Weights of a small mixture-of-experts language model, trained from scratch on English Wikipedia.
Size: width 512, 196M parameters.
Experts: 24 experts in each of 13 layers, 432 squared ReLU neurons an expert, 2 picks a token, a softmax router.
Below are experts of layer 3 (counted from 0) of a mixture-of-experts language model. Rows are named router (the router's row for the expert) and show model dimensions 0-127. Each number is 128 + 32 x the weight over its row's rms, rounded and kept within 0 to 255.
Before each expert's rows: a language model's description of what the expert responds to. This comes from a sample of Wikipedia text that the model never trained on.

# expert 19
It responds to: Infobox colons and table pipes. Colons after infobox field labels such as "Legs:" and "Winner:", and pipe dividers in results and statistics tables.
router [109  82 132  83 189 145 150  40 128 109 142 127  94 113  81 175  92 129  88 108 105 181 155 123 128 172 137  71 146 132  88 156 149 172  81 125 137 126  89 187 104 128 121 118 164 137 183 123  87 134 101 116 126 120 154 145 100  92 148 135 102 125 108 122 131 104 168 112 187 153 122 161 125 147 158 105 146 162 162 141 170 165 124  87 157  57 166 177 125 124 183 162 147 106 145 172 101 134 174 120 143 128  79  98 190 135  96  83 152 165 126  94 139 123  94 129  86 117  96 159  84 101  89 105 152  86 136 115]

# expert 0
It responds to: Proper-name continuations. Word pieces and words that complete multiword proper names of institutions, teams and places, such as State House, Cambridge University, Pirates.
router [ 91 134 161 121 102  95 138 143 140 129 131 141  90 113 151 112 103 139 165 143 171 137 138 143 116 145 135 115 109 133 130 140  67 179 145 183 143 132 163 103 158 114 102 136 126 166 135 117 144 119 108 154 191 161 184 122  66 159 118 106 111 137 136  99 152 118 113  93 102 123  98 138  85 152 212 107 154 102  70 147 110 109 165 118 185 155  93 158 140 110  90  96 108 166 104  90 129 193  72 153 174 147 150 172 100  90 162 153 115 136  99 101 193  91 148 167 127 110 101 195  94 145 122 171  97 122 101 139]

# expert 8
It responds to: Sentence-ending periods. Periods and closing quote-periods ending a sentence, often after a date or year, plus naming verbs like known, called, named.
router [186 119 120 178 201  71  81 135  90 109 162  95 112 136 161 131 175 112 124 138  78 110  72 110 194 117  86 133 152  71 109 102 101 128 116 104 168 133 116 160 113  96 133 120 146 137  78 151 156  98 204 118 100 172 103 153 130 167 102 154 184  89 129 152  68 143 111 111 153 115 202 164 102 130 151 131 127  67 112 161  92 137  77 150 124 142 133 107 151  91 101  97 160 100 115  86 174 160 109 188  58 151 112 101 106 117 141 161  99 145 158 138 145  73 163 154 134 146 137 112 185 127 170  96 140 148  95 115]

# expert 11
It responds to: Year prefixes and table cells. Year-starting pieces like 201, 199, 197 in dates and births, plus cell dividers between numbers in sports statistics tables.
router [103  70 156  85 139  58 153 122  92 140 116 135 147 106 148 130 140 142  89  63 155 134  57 120 217  92 151 133 119 150  99 138 116 129  73 169  90 168 206 147 150 143  92 112  89 108 101  75  87 133 122  59 108 126 179 154  81 167 129 160 195 136  62 130 114  93  83 119 155 101 157 135  81 138 108  83 107 135  92 112 142 158 126 191 119 103 113 132 101  81 116 140 130  68 107 181 126 124  98  87 184 177 189 114 161 101 164  99  97 171  64  86 118  88 139  98 105 135  88 118 127 178 160 130  94 131 135 118]

# expert 6
It responds to: Table cell separators. Line breaks ending table rows and commas inside numbers or cells in sports and election tables, such as 4,425 and row ends.
router [150 136 135 139 107 184 143 142 140  99 154  93  95 142 113  98 160 141 179 155 149 127 118 178 108 162 163 155 118 174 114 149 162 174 124 139 107 114 122 154  89 142  78 144 170 125  66  73 143 152 161  78 104 170 126 164 111  68 180 152  78 173 108 155 187 162 190 131 176 100 108 105 127 167 151  69 115 141 100 128 116 179 156 175 115  85  83 117 137  90  81 147 118 101 107 134 172 168 117  93 106  73  75 139 178 139 119 111 109  63 108  99 153 118 161 164 153 148 134 109 127 128 139 143 194 165 149  98]

# expert 15
It responds to: Year-range dashes and auxiliaries. En dashes inside season or year ranges such as 2019–20, plus auxiliaries was, had, been, and possessive apostrophes.
router [103  99 124 128  96 101 164 156 157  91  60 152  88 147 174 116 161 172 102 156 149 118 119 161 159 135 116 159 124  91  75  94 128 140 131 149 151 161 114 168  53 155 175 129 125 154  67 142 147 163  86 143 132 169  98 132 164 143 204 137  88 142 164  57 139 118 135 103 168 150 152 124 125 140 167 146 149 142  93 125 126 103  94 186 153 179 133  83 124 143 167 124 164  69  86 154 101 186 133 153  97 159 128 104 121 130 113 116 121 137  91 127 109 138 134 116 153  79 113 209 123 112 103 116 121  83 177 146]

# expert 3
It responds to: Name and list separators. Commas, periods after initials and degree marks in names, lists and coordinates, such as "J.H. Heyns", "Keogh, Dujon", 33°52′.
router [133 149 157 105 101 102 134 131 101 105 141 116 113 122 122  61 160 133  71 119 192 171 121 141  98 200 100 148 130 159 124  76 169 142 103 121 165  62 124 158 156 137  72 111 136 155 168 175  59 139 152 138 102 102 185 170 131 137 128 121  95 139 129  58 185 128 106 106 151 115 143 136 118  97 189 129 163  76 184 126  98 120  65 129 202 107  80 126 168 121 187 157 102 101  98  95 150 166  80 146 110 149 169  60 104 120 156 155 181 141 150  57 165  98 138  79 107 111 182 126 125 154 147  89 138 136 140 118]

# expert 20
It responds to: Quantifiers and list commas. Commas in lists and number or quantity words like two, three, both, several, plus of after one or few.
router [126 178 146 110  99 120 113  90 197 128 171 157 114 117  83 116  83  90 141 127 176  69 133 101 133 134 112 125 104 152 113 146 173 114 176 107  98  87  81 133 117 111 147 128 105 162 115  91  67 103 171 118 129 104 110 124  83 104 170 161 164 128 155 120  67 144 104 150 119 128 162 152 100 123  83 135 140  83 149 147 154 121 154 127 150 132  77  77 185 103 173 102 137 159 158  79 165 162 141  78 139 150 116 118 144  94  90 155 145 114 161 151 141 139 112 112  71 123  80  74 112 178 147 141 168 159 135 100]

# expert 16
It responds to: Infobox field labels. Field names and units in infoboxes, taxonomy and specification lists, such as Area, Genus, Label, sq, kg, L.
router [140  87 192  57 161  76 167 127 152 142 136  85  88  87 165  94 122  89 141 108 186 108  89 181 157 177  71 149 131  91 104  67 143 140  48 130 102 148 162 174  79 132 102 148 141 111  82 109 136 126 104 109 142 127 154 152 187 155 167 189 109 138 105 131 136 141 145 123  72  92 163 118  86 162 147 134 183 185 113 137 138 173 114 142 113 128 130  97 101 154 151 127 136 159  98  67 151  70 126 144 126 148 115 152 135 145 158 131 126 134  59  94 141 161 190 108 108 140  78 119  79 125 136  92 111 124 111 131]

# expert 9
It responds to: Word-start and mid-word pieces. Word pieces after an article, usually prefixes and inner fragments of longer words, e.g. con-com-itant, sub, pro, rep-udiation, supp-lier.
router [ 80 153 132 138 142 160 147 193 122  94  88 170 120  63 157 183  89  65 146 127 148 140 109 168 137 146 173 108 138 135 138 123  93  42 109  96  87 165 159  98 181 107 162 123 100 154 144 111 189 130  92 153 164  99 129 128  82 147 149  66 193 173 166 136  87 129  89 100 114  81  73 141 115 137 152 136 102 153  97 117 126  77 179 146  98 160 148 121 161  70 120 130  95 131 102 148  83 106 117 107 156 101  74 124  99 127 106 145 161 160  70 114 109 130 133 143 162 125 100 137  96 168 134  63 184 139 120 108]

# expert 5
It responds to: Sentence-ending periods. Sentence-final periods, especially before paragraph breaks or headings, plus "of", "was", "has", "been" and decimal points in percentages.
router [158  70 128 168 148 132 130  92 168 165 151 143 103 176 105 145 173 120 139 150 131 123  93 139 173 148 105 110  97 127 145 174 145 144  79 112 171 129  65 126 138 124  95 120  75  93  99 200 146  91 156 136 117 163 127 128 144  71 107  98  96 128 117 151 107 150 136 173 145 162 100 166 139 132 117 161 181 122 153 139 162 133  47 159  85 111 120 174 184 181 166 143 117 111 142 150  85 103 121  86 153 120 121 131  91 134 115  63 119 110 120 112  71 111 140 129 102 105 129 141 166  79 107  96 126 156 158 141]

# expert 12
It responds to: With and by. The prepositions with and by, often in music, sports or publication contexts, plus paragraph breaks after album and chart sentences.
router [146  67 190 125 143 149 155 123 133 132 101 159  66  97  87 131 157  87  78 100 104 114 102 135 160 184 134 167 173 155 158 109  66 129 162 110 134 139 181  96  82 136 122 143 125  43 136 113 196 107 123  95 142 140 114 107 138 114 130  97 138  85 118 175  60 166 127 138 105  89 153 121 163 163  87 163 145 111 121  96 166 183  93  97 105  81 188 153  68 122  98 141 174 164 170 106 109 113  91  75 175 116 131 132  86 108 165 151 136 135 178 126 110 138 155 194  81 136  83 178 167 120 128 156  94 122 158 191]

# expert 13
It responds to: Past participles and verbs. Past-tense verbs and participles after was, were, is or to, e.g. settled, used, released, died, suggested.
router [128  28 129 212 154 153 126 164 106 137 169 117  95 159 180 170 158  51 102 141  92  93 151  79 141 105 147  87 147  91  95  98  89 151 147 106 130 136 115 117  86 130 145 142 145  91 127 140 150 181 147 132  73 117 116 123 114 160 126 169 166 144 190 177 144 182  85 150 116 133 141 133 170  93  90 166 124 176 133  92 150 159 148  83 141 156 132 164 132 156 128 111 119 123 164 129 136 126 162 109 108 139 175  83 137 124  77 204  88  82 138 124  76 125 141 142  89 220 131  97 196 128  79  98 134 169 111  95]

# expert 17
It responds to: Determiners, modifiers, title breaks. Line breaks after "= Title =" headings, and words after the/a like same, former, South, national, respective.
router [153 142 102 172 156 162 172  77 153 132 127  85 104 117 172 107  76 111 173 201 153 117 117 140 114 155 144 175 142 103  73 149 133 109 177 136 115  70 170 144 101  97 124 163 109 158 104 142 119 138 102  98 161 170 101 139  89  86 123  98 136 159  59 144 127  33 107 127 148 165  71 109 137 173 153 169 171 146 178 120  98  59 189 134 113  70 122 140 146 160 174 146 118 103 126 156 175  76 203 162 102 120 176 121 122 145 124 117 179 133 153 106 158 124 132 169 154 197 150  90 156 105 165 179 142 138 130 149]

# expert 23
It responds to: Concessives and table dividers. Table cell pipes after text entries, and contrast or auxiliary words such as but, though, although, did, had.
router [ 84 118 142  99  87 149 136 116 113  81  87 134  86 119 157 108  84 142 103 190 143 103  86  96 169  38 132 134 157 130 162  99 129 134 153 139  72 151  69 108 123 144 200 157  99 132 120 177  99  94 141 131 116 132  54  72 178 135 168 178 157 104 161 110 106 165 146 118 130 100 153 102 110  77 187 122 178 141 157 165 164 152 120 103 120  97 165  85 132 170 133 154  90 146 141 122  92 164 117 148 147 136  80 123 106 143  87 129 145 128  81 154 131  83 146 178  80 171 168  81 105 111 121 166 206  97 152 130]

# expert 21
It responds to: Locative "at" and line ends. The word at in "located at" and race venues, line breaks ending list items, and short name-ending pieces near coordinates.
router [210 184 107 123 105 178  84 118 138 173 109  91 171 122 108  95 102 165 146 196 128 170 177 146  98 128 116 172 149 149  99 128 150 122 151 113 152  96 202 121 130 112 144 178 125 103 101 121  86  65 134 158 129 107  92 104 196 131 107 166 142 167 167 132 114 145 133 169 110 101 145 108  86 147 115 148 127  84 157 193 122 151  73 121 157  94  49 120 162 209 151 125 107 104 172 106 128 127  86 219 166 100 163 132 124  92 158 156 133  90 124 162 122 142 160 133 185 180 125 108 122 172 129 137 158  97 161 143]

# expert 14
It responds to: Verbs and inclusion words. Verbs and verb endings before their object, such as including, like, make, use, and word-final pieces such as -ing, -ed.
router [167 145  97 232 121 137 142  66 136 110  70  99  69 158 163 171 135  73 136 154  67  88 132  78  99  93 108 121 149 135 102 127 119 113 140  72 149 161  75  89 114 150 142 161 145 111 160 141 130 159 169 142  97 108 136 131 113 142 110 137 158  98 195 194 108 163 143 136 132 139 169 127 172 135 108 185 160 159 107 100 142 130 168  73  90 165 130 154 122 154 108 155 117 108 173 124 190 109 191 148  94  84 106 105 156 151 126 161 140  90 128 155 117 137 120 134  92 180 145 108 190 111  70 122 136 178  83 122]

# expert 18
It responds to: Units in census text. Measurement units and number pieces in population-density and geographic text, such as km, mi, ft, the 2 in km2, coordinates.
router [124 120 166 104 119 131  77 135 131 138 150 143  94 153 134 158 169  84 114  52 139 155 122 169 117 121 186  88  71  73  81  74 130 155 122 154 186  79 134 147 122 111 101  96  88 106 108  68 165 118 124 117 130 141  96 174 112 107 120 115 126  97 126  89 130 174 158 134  86 101  63 169  92 145 153 108 133 154 133 113 187  93 193 148 126 148 109 142 101  72 148 148 138 181 176  89 154 146 102 137 159  84  84 173 127 117  89 147 165 155 101 176 161 105 148 170 200 141  88 167 151 124 182 181 143  90 111 108]

# expert 1
It responds to: Headings, list and infobox closers. Closing heading marks, list dashes, closing parentheses and name endings in lists and infoboxes, e.g. ===, "- Directed by", hayes'ii'.
router [171 143  58  91 107 136 100 193 116 120 111 114 156 135 131  81 121 130 166 182  94 128 128  85 168 139  99 113  71 167 110 128 104 177 118 170 145 107 121  95  78  77 104 159 115 116 168 163 132 113 171 145 142 117 103 104 170 112  94 154  97 176  86  97 139 131 160 146 119  70 136 120 150 173 175 164 107 143 119 162 141  87  99 167 123 127  77  95  74 118 114 123 131 136  95 141  64 136  77 122  96 101 156 116  81 141 132 102 147  85 121 126 130 132 148 100 156 135  80 171  94 145 149 168  86  58 196 180]

# expert 4
It responds to: Determiners and possessives. Articles and possessive determiners before a noun phrase, such as the, a, its, his, their, this, often preceding first or own.
router [101 149 134  99  95 140 117  37 154  94 159 146 147 158 135 170 152 148  86 205 120 140 163 123 146 146  75 136 132 156  93 129 135 106 182 109 106 172 194 131  88 114 144 122 165 122 121 163  64 165 130 131 116 147 106 138 113  80 134 159 124 112 148  85  84  57 137 153 187 177 123 159 181 129 178 125 161 135 160 133 143 113 112 165 146  58 174 107 117  96 141 170 116 126 125 129  86 104 111  94 143  98 110  76 149 109 171 101 139 151 150 154 157 135  50 160  95  90 111 173 112  84  96 177 127 172 111 122]

# expert 22
It responds to: Heading words and role nouns. Words inside or right before section headings, such as History, notes, See also, plus role nouns like player, coach, writer.
router [ 53 137  53 108  86 130 100 165 133 124  75  83 170  95 190 175 153 180 171 133 113  83 146  82  88 156  80  68 120  72 119 145  87 106 129 166 142 126 141 134  86 138 118 148  78 116  94 134 101 101  91 115  91 159  70 114  90 129  74 130 131 123 107  89 151 133 138 130  90 137 166  95 145  92 139  73 102  96 123 102  99 122  99 192 156  96 111 152 122 130 104 135 180 109 102 119 125 147  67 115 125 107 128 117  66 170 141 102 167 113 108 114 107 108 172 142 139 132 106  90 124 112 132 135 138 150 107 148]

# expert 2
It responds to: Foreign-name subword pieces. Mid-word pieces inside non-English personal and place names, such as Oh-ay-mid, Enay-et-pur, al-Jaz, Ladeg-å-rd, plus standalone and.
router [100 214 120 122  91  79 114 203 139 128 134  95 113 144 104 143 118 147 157  47 112  91  94 118  93 147 100 188 127 115 138 104 136 170 141 134  92 120  81 143 132 115  43  69 168 127 126 148 149  91  91 125 137 151 189 172 138 175  73 104 130 100 104 156 188 135 132 120 165  85 113 132  90 123  97 162 144 143 176 146 146  92 182 151 205 120  77 105  76 122 147 152 185 167 148 133  76 136 136 151 183  95  89 153 127 131  77 129 107 112 159 120 109 143 138 119 150  69 107  95 180 124 142 116 103 106 188 106]

# expert 7
It responds to: Conjunctions and range prepositions. Connecting words such as and, from, to, or, but, until, often joining dates, items or clauses, e.g. "between October 8 and 13".
router [153 150 129 125  94 121 163 115 191 160 103 175 202 114 121  97 108 161  86 180 140 140 105  84 107  87 120 139 141 104 126 154  97 139 120 149 122 139 169 127 157 169 172 146 124 165 137 131 173 137 183 116 135 141 131 137 164 128 144 184 130 150 126 131  69  69 183  87  88 165 129 109 113 132 150 163 114 122  95  93 123 197  85  71 110 105 188 102 140  85  66  96 142 110  79 110 116 103 110 135 160 189 128 112 122 155 126 111 158  67 132 104  87  98  86 136  70 125 125  80 145  91 178 123 156  78 165 105]

# expert 10
It responds to: Prepositions and section starts. Prepositions linking a noun to its complement, such as of, in, to, for, behind, plus line breaks and list dashes after section headings.
router [179 129  73  98 137 157 157 169 198  77 115 149 177 113 113 143 163 108  76 125 152 148 164 114  89  74 122  72 176 152 134 193 163 148 167 110 115 105 189 108  94 189 171 149 120 158 175 130  90 117  82 120 119 168 100 141 112 102 162  76 120 186 141 137 146  86 150 144 150 161 159 119 170 117  85  92 135 100  81 156 130  93 114 135  75 115 201 129 128 117 155  86  98 120 160 112 100 102 138 164  91  92 140 144 141  90 176  85 111 155 183 148  83 157 104 111  99 133  98 134 101  85 191 171 160 182 115 116]